config.toml
n_layer = 12
d_model = 224
n_experts = 40
experts_per_token = 3
d_expert = 96
d_shared_expert = 192
activation = "relu"
moe_layers = [1, 2, 3, 4, 5, 6, 7, 8, 9, 10, 11]
router_score = "sigmoid"
normalize_top_k = true
routed_scale = 1.73
balance_loss = 0.000374
balance_bias = true
init_std_router = 0.0225
lr_router = 0.000334
vocab_size = 16384
norm = "rmsnorm"
norm_eps = 1e-07
tie_embeddings = false
optimizer = "adamw"
lr = 0.00171
beta1 = 0.95
beta2 = 0.99
grad_clip = 2.0
batch_tokens = [32768, 65536]
seq_len = 512
train_tokens = 359800000
steps = 7874
dataset = "wikipedia_en"
Below are experts of layer 7 (counted from 0) of a mixture-of-experts language model. Rows are named router (the router's row for the expert), up (a neuron's input weights, with its number) and show model dimensions 0-223. Each number is 128 + 32 x the weight over its row's rms, rounded and kept within 0 to 255. Numbers have three digits each.
After each expert's rows: a language model's description of what the expert responds to. This comes from a sample of Wikipedia text that the model never trained on.

# expert 27
router:135100169123187090125154061125122079168161162103061190139171107111135150148041126176164113121129152084107156112193115094164084097125153122116148160125083061136140176136075185087179138107107123084099125100141153111172089099140089096155127078152096106109112090132139198048086118189090147176148083125081130127143091164123069090131182076146138117133145123118104140132119134091101090183152091106158181096136077161166120080123087111139086112134172105146149110128111109105132100183123080113117141126170175151105111159121136106147153179119138124124169144152153140137141160123095153137135155111178094171192161194168086140149130112137120167127122137105107050111184120177153120115124
up2:101128203141149099123122177096107139127110118138121142125136053152163107109063094133223098074158146190112148158161101093114112166158189131120139181162180183117127164120157188163123163105154152191135167177164165113072157102037121125065115134100143077172153105136114116083158131171119119104125134092060093179150111141106164126062171127151154147084105126143157088107158120133138103140104171087082122156210136152153122159115153147135128144141119045166128150088190181086123079139137136124085126095145174184120123131123152124132100148134113144093132127142083197127133132165134135118130101188127166143165135177130081118147133098110114106140111131054104124132132145099128180133097
up3:135094109114123122129081126103112115066149141098142138111089114157126172111173064125087125102082128089122088076145203151140082154106128045113111112127109119156136090131159062102118155159084177109145151173072125139087137142114114110145131156128110163158088117080137135093126210160142142155107097120112148117114145103130106162112166078176156095151141143101102087057100093108100151163092171153114194142150130158137109109097107196138113106097093103124092114153162106058155043155082129152119107117089138194156121118105096140125134066120161133160189135153141176109097130211117126183191180155098116157159143111139082144121128128172126130132207149096144186180158083099164104162124
up4:125172130111119153115068104077126139125088081135119174114150158153146153118122104097130143160160137164132114101129127108128063095177119185122074121132137157119147128143130137059160108073120148138097202121124092112159124165155159116141102101156055162119092153107100149102174109138079148101138113134120114104171151133094172104111186145180119156099115143118124147107191105143131070194129120194122183107081137115134137099150184107165097092117189099138147108133094038156153146152182138110074134161153186182149123117109058064109124121106138101094094124154217098124151109142121146082138185199122120148118128117213139085114074101117179192084121157110138128102108103202139128124135
up5:168149123106129121114133115049129119118108105160145200000092122122125087140074130060122116111143130082147105144093101160156175134151105088194133133094097168137165146154109180093120133181121097106098073152131140156131184087131133136111143142101087169169148129103092185152140128180128115108101153114106136126150048116076112109130174071103113116158124061127110089134170119109132101177131063152152178140137158134153115076093127135091135115133180108151122067093111123139077155143156097137123142143132095138185056191203135113145161106138086160033170141135116148119129144132143160185115119073106107095155144117167097146120104141148173110154078130166196120117136120097123133130154
It responds to: Prepositions and conjunctions. Subordinators and prepositions starting a phrase in prose, like for, as, because, during, without, due, and opening quotation marks.

# expert 15
router:192119156091184045176124087134206047110109140101084174100177137174140089217119115103108167122100168124054162112159159117143093151126133105132109153134093104087155121087069171144150156139117110130136111132099124127168093062121111148125134138160112146169107092118135157157123124123005255172136179066106155157098111128139103123139140079129196164177172145123133130130141111110126135148129112136099141130130098133159144109144098136135138111110152108127156146122118122133151118165129129141077131149161123174158118136078152094103121120173143112094084151133130124100098148150100185115122122122137111137172140122172093127143096152126105168149101202085152118146192108162187132058097
up1:132131087100135114124136101100119044129146102147081075149159151094135132132136111100131090138079165110105159136087076187199184116153043130108183136136084076116167116087106084159125079110120067088169104159147095125138122119127109153136116081160057102115127102163094117149081162176136150089085112167129132133127101092078106202161143153148114080116137158084127166203124097074114069091223067150123144143132123159116163097185157159142140163108154129116147151127136181084137168172114165172147149178122151155145083136107096135126162130108103127140104136151097189167101189119120105144128125132113138159178114099169087182154138167077069120128092112148098109128135131148081093109126
up2:117136107070144089126158115117136075084151119162154174130118110193155076151143141123124136117150142143052169152115162111125088100149091156103159125170094134182176123148169105118128115129138158153159157123124164112160113123065149094140121109150108199085090119099141122155121162119117148101100149156041113132146114109142126085173139103060123114156156209183093066135112121129155135149076202148104131107126100187110133103086142209121109146140147109135141156057131160123150067132084124132136130094085094084125149151136056065141078124167101165121132171130158146105183097132117158095145105178114130116193216138078111161112142120164111125067153134047140166092150131119151136082085
up3:139184053072098112079133104167150124196140101138128146098122109114128129166103175128127146092108093091112159149167070131108140124052153049120156124140131134173115155158140145107100142120103112121123124108149134153146089174147186146126127089126175152108111067174156068096170167155131234114071119129082105202124083156132097133125095170158089064137115082155174121149134152139138116101088142138158103133085141128044065049123111171139133147141149094153123149083100141149078149138122144099073138127146168128126132122079098127108153129090167137147145117084103093152171148086106157130131091116123080156081153147156097187126141149105157172089144178146089105170193172106175120118156
up4:136124148133153149136159091099183114100146120102142144200135129106163064175145144108135161110129149135135140118172142158045099092074116157115113129094134116116119106138151078096168120137107103157196082188073118132040134133153155103200117130107160107114060115109141125088118131163063178156110140094093132086125114145121108161114177106090119098170156144126102156099210104150140145114147123136133107135123175102133138061157135102118143138136087138130116133120100112028094146156108117091109135097079106172102105219111144189105093165107094133121177103120114082146110090145088099091119180187179096125155107115153169126150094222188100116148144185124154156130194102155114136104122
It responds to: Table cell values. Cell values in sports and statistics tables, mostly spaces, zeros, small numbers, dashes, %, ±%, and words like Result or Nominated.

# expert 14
router:152067140053171088080145112091169077121182112086127167112143088214160141170092144140167112098095126080089130101126143105156125150116147072109155129151104163120150154120095124134180087081115099097069097108103100108152076117083092098144088080138099180141083074155144158143115130191085140156133094142115228145102108174146088112100177119167154159111120112126135122067125084135153101156138135141181153107158127143149210065123136181155148175068203128116153097136116118131107086125144106143156144122151193151142116134062141089138118143125111112068154145144133113101139173088114143118084169149162137146138108107143130142147073133123122164175088196079151112115177157152144100146117
up1:143128198109126120110162072110115121079138123138138169160194102126111126100124100135127170114171103053086090117173096149136053138089127104176073175100130100129123195127185133089167080127113125107125174110143080160182129121124159126117049104141115136108137091140170122139134131117114123119119150171136159146193071128113108162048093138143126149125061107122146091103160118061156123098146118172174142149120123139208118065149203181102157149112094163162131091155157120127179110156119107113142115179151160135090157137133107139118130115173092144075132114160135144103117164130133107107169035177088170059165151138100086131177153108163131134119119161119157132073193148109118072160130
up2:131168128132127077124110166151156132120132095112111147178088071131095169154119200138084124157133135120116105108116136147110165136072147104197140152089124102136145110131115127137151171068136116153172154118149176086123184122187193161177120108117130109169150077116097158117152185117123146135116124161085117072133132105150133180158142139137147188068179132131117123101136072107160072181173101164112149117134072153153103128121112138097115173190153118163134171029086091075157124120118141058092094096086152124105107153142117209122106159146153099109090158147127050149071085093152186174171159084159144144146134078135132114115145128158100137141080171084124182109159153107110093151182
up3:139130087106159102083093162086162088094081160136131118074169136110162128137181125154132188113142162121097109123134148092147158118104167191165141173134123131138143130130102129158125076139092088099131082086168176092086108069112176158110097128122054141173127112152141126180157145092100108078152139024075131124130018117089091167089107108162138120141146146148120192117150150113117133091175161151107139152143110191121126143173064180113099101129156071108113165089113090133171130099144100068106135165123140115186136090115110154127138186130106144113119149143129160107126134121123113087069164118096105129163091124133125173167168173140080090080088105073158150087046112112147128101090
up4:127085121083109148129141128129159100090173199121129129094143066128139081096183134103169116131171149127122100086131087109145153071121108106131190127078058066067134068166068174113154091115123100100180064081112135126106170129154104102181154094098127094122156118111143141127147111107140171113100136169112125137098130095164144081077194137107179153169190128083121168117140114158142225127140090145062121166113115134083157117126091158105141101128115109156122078129183088115170087113114109132109194153097148087131078167149123106060116110148109090106142073127188086184126145158109095158176144136156137121145158118125140163136077088103164148087127131155090148122178088147101137109075
It responds to: List and heading markers. Punctuation opening lines and fields in lists, infoboxes, headings and taxonomy entries, such as =, colons after Genus, |, -, and †.

# expert 32
router:188105140042119084165159122032128117105121157050107168096102112185180101186076137095144105097073132110104194112179160056160084098150141087089138156124097115100179152115116118108134143122090133095106140129100122173118069081127027141150117148148101173137101084087109160132104119124125145153118119136106184146134136168142069150141199142131133136138173145116142195066126084117090116147169131206092122178129133147138150128121153147142140159114130109128133072140143119109141088179176106088060129111113159157079131129104133100113106140188132133155136113155104136090139193152089123148127135149152130129188142106145080110119105152126144134156114173098100134117111163187186141082165
up0:146127187058088133173102104138119141110125141116076153151112108158143125079099154097122084121108131164133125142147167106187154113172145121112099107139161093114156175136135129154135063161130109121050119111089153125136165112108160152179135042085172078185075185107111124114125154140118117140115140157110093164174136132090109090147152098123190171118106165173192144173090153150159136158108133087116125086156099121152141110132165081101080117146136129122126097115115092104104070128123183130059155156101110214075160140114095128144095108081101148155117165132064100157157098097057153154143160138114058139209122052174138122160107132105101148097134153103134126094075116166105078087077
up1:139150102116113157140138055103161133148177129202117110122125072185130082037065100125114165139128163130091143131164108099100138151118127141142118098149086147092111117089117184160086146110089133043160151095134087153154113134146104134072131052150119097132177174156137165129104114134081165099089140145129135115145186138157103133147152198141082191188039094106130118132085159151110143148166074148191114055108131088069114095092061144060112165116119123084072128110126076090143084182152117119117110127129113123137106105154163083160120130100140126108127139141116126102118137159171121128155110155159054146139158119141136120098075125170134126148143091132158179061175097142140163120130
up2:141227155147115146161072124058122130104146135117091102104147082119170137181083116089143149116098132121102132163104153117151149146147154117131179170119097138073172171093072211090144129143150127140128118160148151129198116070098097112129151100173090155148136083141141145108183084135142118134107115096071131116124114102120124162115121129151105116093131143217116166161153160119140108130118064065113149191160148197128079113178149118132130151091103098146153129100180116128137116118156186042139136128111129094079155142085093136142165173118164196059085180168100125134099120165127117156180114136131109180099167132118059121130100127172117164068115168130132160211140171110135118112114
up3:148120114121122130146114166141183143193105160156150114137110131107078125155147124172150096154180085101138160117133091190135124132129102078135147117093142160177145115073134148137125083143136117120123164102092117139058137132122113151061172151134117136159131105135142115095157152159118149112071094172047107132176116137082132098102130120140099139167123110089157082116159113106134150214152068137124161155119125133145126056174071160166150089111108154144167068098097165166133153164147154149130148085190081118088179136143113151120116113165087154081112159082119051148082082135068161138126092136076172170109142089158112136122078203132186190160095133039167137146063143093106139139094
It responds to: Film and media context. The, in, on and words like released, directed, TV, Pictures in text about films, albums, TV series and their credits.

# expert 12
router:184084161102181085139185127059119100105152128038101141101108038144126131107131124088171107066128120108086111079142108142126066149174166085120187176135086149101173151137104179107188104113089093126098108117079145141204111094094129106105109157150109114161102082151124144109101105183078164141127094100048135188157063137145115117127154114095203150156156095120118080103097103091099168122156133124159120109148095125162177093136125167180136158142106078130150109066100143122105104110162137157118145160125158146073112151117146109138127148219172132147122104113179109106126130069147158151135126129104106124136183102202127099118120158116148162113098165087156100115128139127145103114082
up1:138089157174127118113120148083103120146085145126121137078141115166108111137128151102133108132126103111123127160102167206117103132167191126098128136159104104124151149150121123128172190076110170125111163133086155137133038133104149145082161069099138102140057135061142104111091248116101120105127108140084128131141170091157079094111077112142153186114114151107132108079109105147164146136167097157141099153181136110175187078107150114134144154125136149097144115119213142113119120141147116156138084123130153196117133110102106179082108076094093141179224153143255125100151147085159129109116131103114125132141147100190168152142152123112095090105168166112132150143114105163171116102097
up2:175120095120115118096085130108129145109116155178113113125147078144145098189125172176165099085173132088139103116110144137080227111056139082165125180109117125132216130090084124120170109115180134192114114158067165138147134087231100138170138161151105134202095102181143147196089115156138147081110119117093087114158132122144133130154163154114143116167107084111138204100135155149172163144152140174168104043135134126099123154117121140078176122132105085128184162085088136142136127111124061128152135161144121137126111163171163118139117137151090130104155113099129119146160109119152106186085090170132101116166163127118151116096110136101139174107060105075167090117200108140138117117142
up3:126088132068189084146167122164112112051199158095132135111069149172168160120108148107115115093110147101125118116146162102126119149142135097087109170118101179150108122081081046107077150070131093167143118131107086146088093171071088179143123139142083143118129056108138121130073115118132124122138146121140185096107078106164129108173125138113176100168149144160092147135156104112153153094132102138159168144098111138131179115103148100168132126048100115098122174127135126078165074113111072106125138151150147210101118142124165200173110119163161107169139176108098149074093125127103154157105118123145145162122109104152089112113118216077099168150127165117189223143096177137130123102145
up4:135115118094115135123138111170127158143092154096077104135125170107180139118106148119150150069122106131082178141130157067074103115098169143122145104109109060170141144188125111160209166134075094188188076080167148120128132159057141130062109097147092097185129137136076175079122095151123120188150135062111092150098126179164075135136156104142160137118141042094156157105135122161163131131140149121149133164090136091095176100143122098169136173072133156144069098102123145098085150171089074137133102077099135107135063131141143122158094145105143121099161057129132170110132147165121123148128165114127128148151110149153195072113138167184064197094109106147141145100158146134111104087134
It responds to: Modals and infinitive to. Modal verbs and infinitival or purpose to before a verb, such as would, could, can, may, in order to.

# expert 0
router:184091128124131088103168109130158076094116158104084129121161106180146091139099134144149163100081118124124169033161154138129115106133181079140149155150071105137158110128100179115180125120127111111113150139132142119161027085128107090121092130135086174148114050201113139159095146131080157132071141138099141153062101108173096156128175089124170240167143087132153113132192119086152143100154102167170139109131104179140147077106128157167129105160115061135150100086111102103122106159140112127094090147185150155131156198097117096131119179179132131150208120158167144111145139065084133090140136152168148137142136110138114128156087134180098178151112104109135122151131115155163137081130
up2:109111094081068167106145078120113094207087145147109142116056117164149092092131163137138133142130086130088130102097121105212135116109122115137146122141098088115126165165054170185120123138147150152151129161115146074160102127132142193055068094072159099070055076116131172150109167152097131101113100098103120119081082168065117154093162098112072142102173163102143163106151088095129112153147130090145108122093145129165122092094128106160114120173192139161156079153149116132125088120141123127153106105139098170160108077078152160106156210183172095160190124139140156103160149110110178117084096127158113128162107117147132144173138144130125147146133148137115077119136088157071077073179
up3:110135127168162166115086074144091110145139145141129130099140104157118147151094094097186139140140148164145133048134152153123118142093110130131129148148076069082112090185150153087098085130061212115177134132152110106139150040123128146144146163165049184134076140165121161147101149081145129141077182144109144172106141194152141080113142099128087103126149113118152094151067094126182128110145091112085152120112106165122120112067122186079084181142142163073102149132114109170146147128109119089125153121140189158087177128143151125130166158097053137095140088125184142124237098183150158119139109143099156137128095120105089089132136076173156082073146096107102098129133141129104136114161
up4:164135178099187148111111089175143145178092144144198121074114088124115184122126186095075121123182111163127196089180218114147143110104152102042133143111116127114135131093153172081110176092090094115150107144151070175120174158114103133059078144118075163094142123142178133101149071115138164144118113155136177175084148094140107150144120178177109062081145137163164207087169087077139092189195151155118101104097065127071127120111116119168088179117116122142088141168131120149122154153079153151141137127162154127148146150107126162073120118171116106140071108140074109174145102148120117141086110130153085117132119141125116164121118126092163111135162136122122170098091143140146126123114
up5:135169102138120097052209154081169119126142082098153112167154084157119124119040129117170164099111155100109116101192095051094076121144095163124204168157048104114123140199133170148121173144090094126092117112203144085125109166157147143127084139164131085161172124145132209111121109127163150132115132161119168142120164119155115107136144163106143134180147201083125112107143127155086093107127127134130130069101164157151136156148103151114105114122083148137107133194161118090162071133140153127146139071106119193121144134116134130085119114146155127183158148112091219107123139137080086186149140131142169131197140156082107105109097144174137072095147095088127149104105127118149137153146
It responds to: Pronouns and relativizers. Subject pronouns and relative words starting a clause in prose, such as he, it, she, they, who, which, that.

# expert 34
router:172127138088105078139115119122116081124131202144079152131108117163140123138115098143162164089138171143069142116201153079197095121105159087144175173155063158149151174097096167112144079092068152090091107091088112124117139152142119107119083151126115135096114111123091177140102169110052171186138105125058173212124120138062085118117139097116160164113191123131151108105205055085183099144148107167133164100142121183169124120102075132151137161089144147106156123118124095060130086164142105143110103172093138159191112131090143072115089151123092120085126143140174131176123170137121150139113144114145127172119128112142120135166122191191123177126083101104152137151149107154140135110134
up2:148112144034093166112106121127151185134116131132105123064133168117170131062119140108181175165157097103125157130080147092140149168132113162162101116173143106121089180142129127104063156169118106120138149131069151178134139115145138096126124074158133153165172062104076058126132131139062118084122151164133153161104116108130093122092175139105121139136111124142117102099168139148079134135079098053107111092124117107161143126083125079142041147112135163156118063108113130129116162165172042137114195110107137149148105172077201143184137048181133104088126140105078095118129165191139169105114070127152154153074139131146146083150121133150100140155153154144177130103134146147179163110126
up3:118171119104123173135170150161167107120079104054088112108119079157153123160153127126113165147130128103137105137083125161111114157181081111171149129068151110095118134082069139100122121158116115148156134172118149116150084105134149119152125064140088163151125114059150133168084136096105093156120118157180134076086097162127164126122125166107117140164139138173148106104046128054157139128085183119125107124105072173110087097124145079231109152102172031077094151108108103120118115140165126056138190132123070153140110136144106111114188134102144150128166120055161107084114123111073174200148124138125150087147153088116128163169125124177157149062105159109107176140157158118099112105160
up4:141144168129144125061104178129162095131146088166062116130128120135125064184140104206163158098163186125143110165104105124147128154159126154169146130170142093155113121198125119131191107112116100037093159156125196139126058134113117178121154181168093083124132175103122147068106102188139139091107132134049161121084136154127161075090137117087107129106115107111148115101143163117117116098170134112162172133112124187088142078141113091163145150142135106121180103115110170089112137132163116105133158114135117109114118135093148097112089131151181132147224161163151182129103117120083148054100156114122140124112240177080162126116108136163101164139095115201138107124141136124105109083107
up5:109107124160103155121153114127124168150170129146137160124127067116104135067129109180213151117174134133132161144098077120094110131135118108108131122128164120158178127112114118122148107098125096139158070121161156144154108144115097123097196092113164159151046156109097091119151146169115098158186142138168111123147095152186077086125139098153133139151137154092100100131123079101174091105201115112088193143166053094138128119117150138125142112145082133141128135132032084169089136117076148072102125129229138130078156146099133170199133093123141131125193093084209151202089152119096141174140120131078156151128172150170164081152130165108127097162074134110128138073104079125103132112109
It responds to: Biography life-event verbs. Verbs after he, she or who in life stories: was, became, appointed, died, moved, returned, plus section-heading breaks.

# expert 22
router:191112146077165093120093106119125090130142161081110135091144133156207148122141124107112096111098129134089139101142110167127105112135197090128149149138108073131175157091163164143170086077085112147099133078105098117113122111096109103115124119048074153120129113150135143115119150152059181153138072070090127152152083079120101146187125100098171142137133107110173132082124054055098106147205136135140104107159071161137112098103095118161127123119074125067187153124135134093147104173126115109052153154167123173128118130107146083150129118115108086082076132140187154150106130159099155110095135094118093148106081162154131095152078126183111110154062142087146130130224120184153145157164
up10:155150068096125125078094104130157090092112083112146169082094150123084088146105090165129098131128130117104171143142082054166157136161122114170122146140151123089163128132121080145093130057082174167130102049149134137152161157095127103137111120104112132151102141105088100143116094147093133138109172145103137109171072159172128132180153154132102186201078101111143139149141166057120086166177126111068116176114110171174142113197152103180172139137113115142157194099112128140159161136132148152133071161112149209104144119116141125086132147138084142101096159096102115157159163178168177164077081074117072120085190140137108111109179128177128134112170163136116093092111111184121178143171
up11:150087117109088113071169118158140144132060095124084163098176125148098156156089135138171103115137131152105111123086193142168206167168144137145126088165062156085142132169170075163089116176182101149146081129136141116169162064100078114126064101124115099082115105168121145100134175136112142101138135069129143125135143146113122120166170198214164184148107134167142102090141110082133069124109133154171162136125118070183140147104127138168090131124113097093112121079101139139167171192203190099155145125179135154132104080153145108168122141110117153119160133156125148118121164142086137102125114096106155079147084128128151165190175120139119124182144151133090141125152209187162146098143
up12:123104127127094085120083156083143130066168149173117130132167130102169119105148136149128173145176092183115112126148178121081157162130127035184189138119104100152118147148132130034194086086135133144127148097129096164147152165173068126169081122186132196060143105165099139151123132142106148101131183113129105114129110142064110103160130102128185147137177123075126150095143116153201096165101123114131149151118118214103073124128129137127114123184132185129186105127112138191152146149141076065165107124183142151148108153162157159118095173128127118143156123073177159144163112087160130129162100118068136157149111125145138204082112149123094154153097141106161120151129095101192158109136
up13:077138124125111151122209123107136114098187144119094138101122115146208165091116163052199172129134084148076133078078114148097100162168152101149174145134131100153136131076151060104208149084117152118097092150103068124159103145058127131164149120099099100064117078155138186108136141128127145091113132114142131126145102105109118132162138093124139154136129177184102089153134141149113150165185151172161137133129119072134163145135133112110133088125127140226108095150101124192157136128111149187115115173104161131092088130099108114146179157145065080128140114063160125118061178124135113141121172134100125108131129162095097091134073124205217109097173119152145146142158131130167098138132
It responds to: Auxiliary verbs, quantity nouns. Forms of be and have such as was, is, were, been, has, plus measure nouns like years, minutes, feet.

# expert 16
router:163146191060141095143195118099183084071135176130063133080135100139164120126094094099130095076153172099122166072159165107178101104149152110111142171120114074113158158133169108073164154124128068092094092152102088113133125066126111112129139119144097121170043093108135159105118166149107215163108095079126129173120119113128144086167181085134167131075176082130122152045153059122104095154136082116135153126158087157126165121082120130113089148106135116118190141088100113090133096121075121101089112121160156140092132156103131090168117146099133086117153109153212140074088168139111132102107142109156115172140166100161100105108111128138114188144097117129134146152134123118186152096082
up0:106084144094072098134138119152157084152086142145139106141133186192182144117081071053081117084129107143127180129130143139142124143121129130162190179133134209147120102103119126131118123098121164125084133128108091186116100183103110120124111145078094162141143097145191159187119123152116113127114125108111129165109109157088114074183100102155202066118147154166121163182144097115108090214201164087120100122107121096166156130173141131176103188077136120116167148110141113115150115147080063096065104185180110100159147086101130112117116148154098123103101148159170149101138110082173112139125117150127114156203193143119076126142173089136084094139084146143134105147150174116186131096130
up1:180143083144049142130128129099105116123109126119147156138132074122134124100082131100164078122131077122126149123133149165073124189137155121129115196084112121091129202092091144112085160114130111151110170119103141110121161121090083182085107146123138135089161156076152132134137136164127132100134102122114137133148154153124151179102141202089080212102152112160137198124102131101142148092114143144064117124239123096110193142117143176122130145153152083209199138133166122097115160088115174108059086097145126132143105127159114133156145165123067163104146070077121187138106105112112136135118124131109107172150140115178128104173186104078080059103146146056122128102187155157129148154145
up2:140169168093118139138108144166127120159065117126111141143161163103101093133123127152131127104144120230110133149125151073140134163115138126135159149132121137158117143133133223101183117117139054135183106158149121146165117128117106063160116165176114067115091120218091094084101151152091131107117109093092076123113164111178120122101095073148141153157111165076155182117139074143153183149133137204113131094115070164162171116114144129094070135130126155185161127116100113109129158170117102153123162118174091138129101159097170088168169110109178104103104139145147074094111189132118141183089139052100037080190151125149125124109136080123109163086092138122101187102129156136101137112161
up3:120154127113112132134085132142136158071175116093111181155107158155164178127125082187158119054152105150091106134095081127087088115071102156115143134151134058122150139137167116099159094100127162096127159105111094140101180114159159170139137112109138139132185109139123114055119144084142139130109101151091138170151095153119100142120169091114156164080146135171127097096141087100085124122113162091097113011138091138172155130053221088106146122122128127082126078153117113089094143151066132099116134146098175169130065121126083170112053109106086139098117154087134175147094108143116162147151168108177095093139103104161126142154099127153108060142044149170082130123120121153168085080096
It responds to: Romance and accented spelling. Word pieces and accented letters inside Spanish, French, Portuguese and other European names and titles, such as é, á, ü, -ado, de.

# expert 4
router:175074155091145068151138117066175052109167149137061148157161075189182149168112142099141156088085152117087142065140134122174096180159167134126196107111084142130170130104152120138139088124060098111113100104147107104133079067157105144081058121181127105192122109141139133108121128158074202138105101087123178209110135117129091097130125110159185155137154114139135121137110062119088131155160089144139132136095088145171172111084150172116097145102158109136149120163112127151098086154135141157075143177119180128128135141126103138132131178131163150137132103136135122115092154087123201133126150118149116166198143175159077115178127138202111118141075171130147110137170079127120146097122
up1:163119124144110175122148137150130164132161136127123120146066090091178117130149131116152093133110083177140105162192076126132091115136205125121150156141133119168185117125077144104129129166189131080137117049115094195129174080107165091107074150122083146125136078109103113146110157136121144102137108101133115091169102120115161161159186109088124157149136101198141080128088126131116029089102095137081078142077108108148150158124136135117161130112175088135136193122107068128074149114173211184146138132165163144179153135097135062230116133138080128130121096136093120082108174076119112146126098154098071151114166108144147145091141169152092140127111129124135148125147209120130102074123
up2:133155114093119116054147110095181071175151090119110094108135093161193108100148104090137087098062159096104094105112106112135127104102156131105187104178106170125101118131143157091152129122188082144131164066099140092168059136072106178128099087132138176139097087091087105099123120119154125141124158131118169113138118137115117104128184130150148099118119164137160157162121141122116148166175128104102138128143057175136124183046098092086142148100104066181157158120046113172157149125121139147089118064151153149185128131035119130088162154124152097151160169122099157157113133092114158098135085099113141095088123164131118099219090113147138116143088156141075147178130108131126199116178
up3:178083129140080119113165127078100150143129135105160130145128143143120126150165076121190142132129114178075148112074136118200137127141122134133208124159099043167129139106146145128133135115105159091098111136096042161156050129117111111116107117117098170100153117189127103117156094159078135093092096084091142130133056058137130099108158118129074056066139096148111136126094115124089135151150110077146095166084097175146147099137157100155182120148180128124134097126124104028109112163122096113122104140163120189174104162112140115189172146141131134130150107101103161104143108122105125128088084121194214139133169117194120144097183132190128082110096182102108127175122107105115117133161
up4:163110158049127129059119129134125113131141118115125218153141107127085056123136121112087137044121101121171130107129096172145157089079124127178103134093097154158132087162146147098160126083131177152079133096138103173172096169138158163134087121137130067152178135139187104105155111117125162156136113103128130108182139130066138181140166113083138136168106149148137135081146132101123133107159112135147161088136122150158085053214076128123099105115082138145078129134158144129112120158106144111140100138132163125092116150062119127144198183156156119123146167130154121102157150108095121096137181231137149194142101058106110133160088120158122204122108162115089164187127178088114114069135
It responds to: Table cells, country codes. Pipes and cell-opening tokens in sports and results tables, especially country or position codes like ENG, AUS, USA, MF.

# expert 28
router:161096118069202123106156144129194069078140166074104176105138087164183117219080108072140147110076159123087160078153139094168086139167129151153113171108080110093144161147105155081147147147112112103107136092083112107207103106120100098083086155145088109122087098158144144064098165142107222149122088121133122153136122075139099084111144092084133169150146139128132114062186108128139097152182113160131161085161079195114131072128140117088164156124131144142173119095157112126113112163125112153124121135160146134103125160093117102181115167177162102104132097131162161122129205119107162150104149139151087137100127140124083137127080147143130174154081124124141108179197101146140131085123
up0:165085130077145117184157105165128144100117109131046151133124161123177093109112133201129161072075129088170133137133065099102125127193138115151150140152142125175160066128114122077151091193040105134183139115116030076145096115121143060182161108108156100083110161178128153040133103091117167175111150117125113142139114115135139153093188112149122151105147100188158103091118086080139121127109120107128129092168127182119132175126130153098130156104119128065163125142076136120123187128099149106154092117103109127130075127094064083129129084091180113100119084132144152118093103127148128166129092098139135182103154110116092122105109153130102143116139104114068135158147119120100070042117
up1:120138130178153102097121069124134170173106099152098153101149111166117088062087188190159151091145213111086182094159072155116127089135127145099192193151115119125182181114127164059170093043170090120060150138125185059158141138129086093118075118141099122103081154144153108095056152131112184134168069113122119119129110107136123162110128170161101171126163106142123165160118080137117133174137098162143138125145135112143109125202121103130115109132138104122149147062156130061153109111137122112076134112122145136116084179152109164115087140150100153139163117159153094108093154121161197170136106064159130125150079143097072114115128101146161070095111107135135140118094096167147156112103
up2:157101075142126038128085121123120132219123124131131126126122113164121175117151112064129124097148144111136144124154134154136166120122104085163149188100087171112153075112071129210099102103100153084117067138111085122163076108143087156134116094115159049154185114148040170142153108131112140123117126157119176150146132167132149114159122126088116150153111158121141151097146094150099204120131179104154185119170153188190156131192144139157094124165137074097121104123153165137131083164108069145114150075162193108143184157168072184120129096112128161159096110129129158126092136145123151123179172165148174159134063161135125131170148104168157164098077138144174153094144126153174113118128
up3:140204106110114117176129126110109079126193147165103171085118142142190123130105158119129106128112098146124112176182087140195123179196199151088089147090113122157126137105150171160122036162088144151179217081133142127153109112169183157129144142164137115134129111095090089152105137186103158155079098083122169186131105147083135065172111156158112102093183120158196108120049137115153161096094135092105129146149115133098152148101141120111098104108102136150117134126197156078190126104168170108122090154132127157142175152141130090171151133134137087114123135109119135122123134110123153157124113180162080165148111147130092131127171106209131116067121150099100144073108102129111185070137
It responds to: Surname endings. Final pieces of surnames and taxon author names in lists and tables, such as -ner, -mann, -ov, -en, Jr.

# expert 37
router:167070151122168108088096073105202065169164168120134127110111085202174151122120106126160097137098155099072127097165137090160088156137179110137160133137102073101130105102108141098115098116108055096092094110115102138173088150133076133131122108185062147186113098130136130100081114159093218167086155121083184175101147082130123102126137121171156149145120121127184133097120083115117118169146110098187123147171102159163182083118070156162136176096159128158187114169109141136099105152119097113054168144162178170108131124037169149103144151165170102121140103124129163156121162126087129118125120145141140107169108125153127142197101172160138140145076127133131112150112155172169138089132
up1:142105092130097109115069083092192074151196125119139105173160152166165134109114127107100091128109144075124158100148165114146124161082166061083112120150071133147098122085121107091113133132132170085161104097078135137181015179169147114139156133137125151196086120112163111171110124156128181150154148150053205094127138142135144126133090150085207144128091111164174081138088091138142141084124136078140130070145150140155153147137094172165129107107157119123138128163116122150034128127145119118082150106131157143122114132075124137075122180119129189121116155169133106098104153093090081134084113150115114165107176089155090106193083119142098119084065133144124168153121175156151156133102
up2:143112155076147107124124101162164126076149160152128227122151114122155107122063179113144135106109119158150148135117163165200086124210138091137091087100073152114117155210125123119090139135093162158087126078076051137216116079134135105143086108141145059097177079128146103143141149134068162157147179134142167140142161116130117117139123132113178148163111155145174127114124152125105112185180153112133147190145139185097107122145085120152131156151150069134083192159157098103160135095130060129111134148089141124105148189152131132114127092144153119085159121155121091163178103106101124118171113164112122128107110047110124180111183135119167200098104146111160139136169148128076123156088
up3:163123120097125113179160134132142159053133164171122146166158077095116135116133083090091090082151158130133145083184067116164111132150107112108171110136141151188152108103084169153124171140154107148135114128106130077122106100163158140089120149195151074099167159144153118118105203117122127130129154094144095160125098074135089129101148105095154152117103113095161112143124143106096061170187145079121121093080093157172145158098073146139143205140194064140141144120162182125116055165122128132091162057209151130141169139100159160108176133131089132146173170107151139101150113166124211144138113121116049191142156157159130111148145148123072106162088097103113099124102122158172182125103
up4:139122121136081145108129166109152133099110143091089147094181126123128157171121061095136106122103106176098143126066095104123131143077158127111144093141079092102189123145107157086106108101081195131108123124133136080129101092114097110048075118153092134185170063136132094092079073171130148105100182149114145096130105057079150143145115120126102092182152086096115121091146144128108086093152122159144132157090129114161133125155106106075121145138127166147120124164192168100102176200048174131126176165173131139151106159102107158231134144162162101108125122131098105105100107063108140180127111161165129141170077097140088145107142141139127100123016125124104134166105146086084092114145
It responds to: Person given names. Given names and name parts in lists and election or results tables, such as David, Robert, Mitchell, Adam, plus adjacent separators.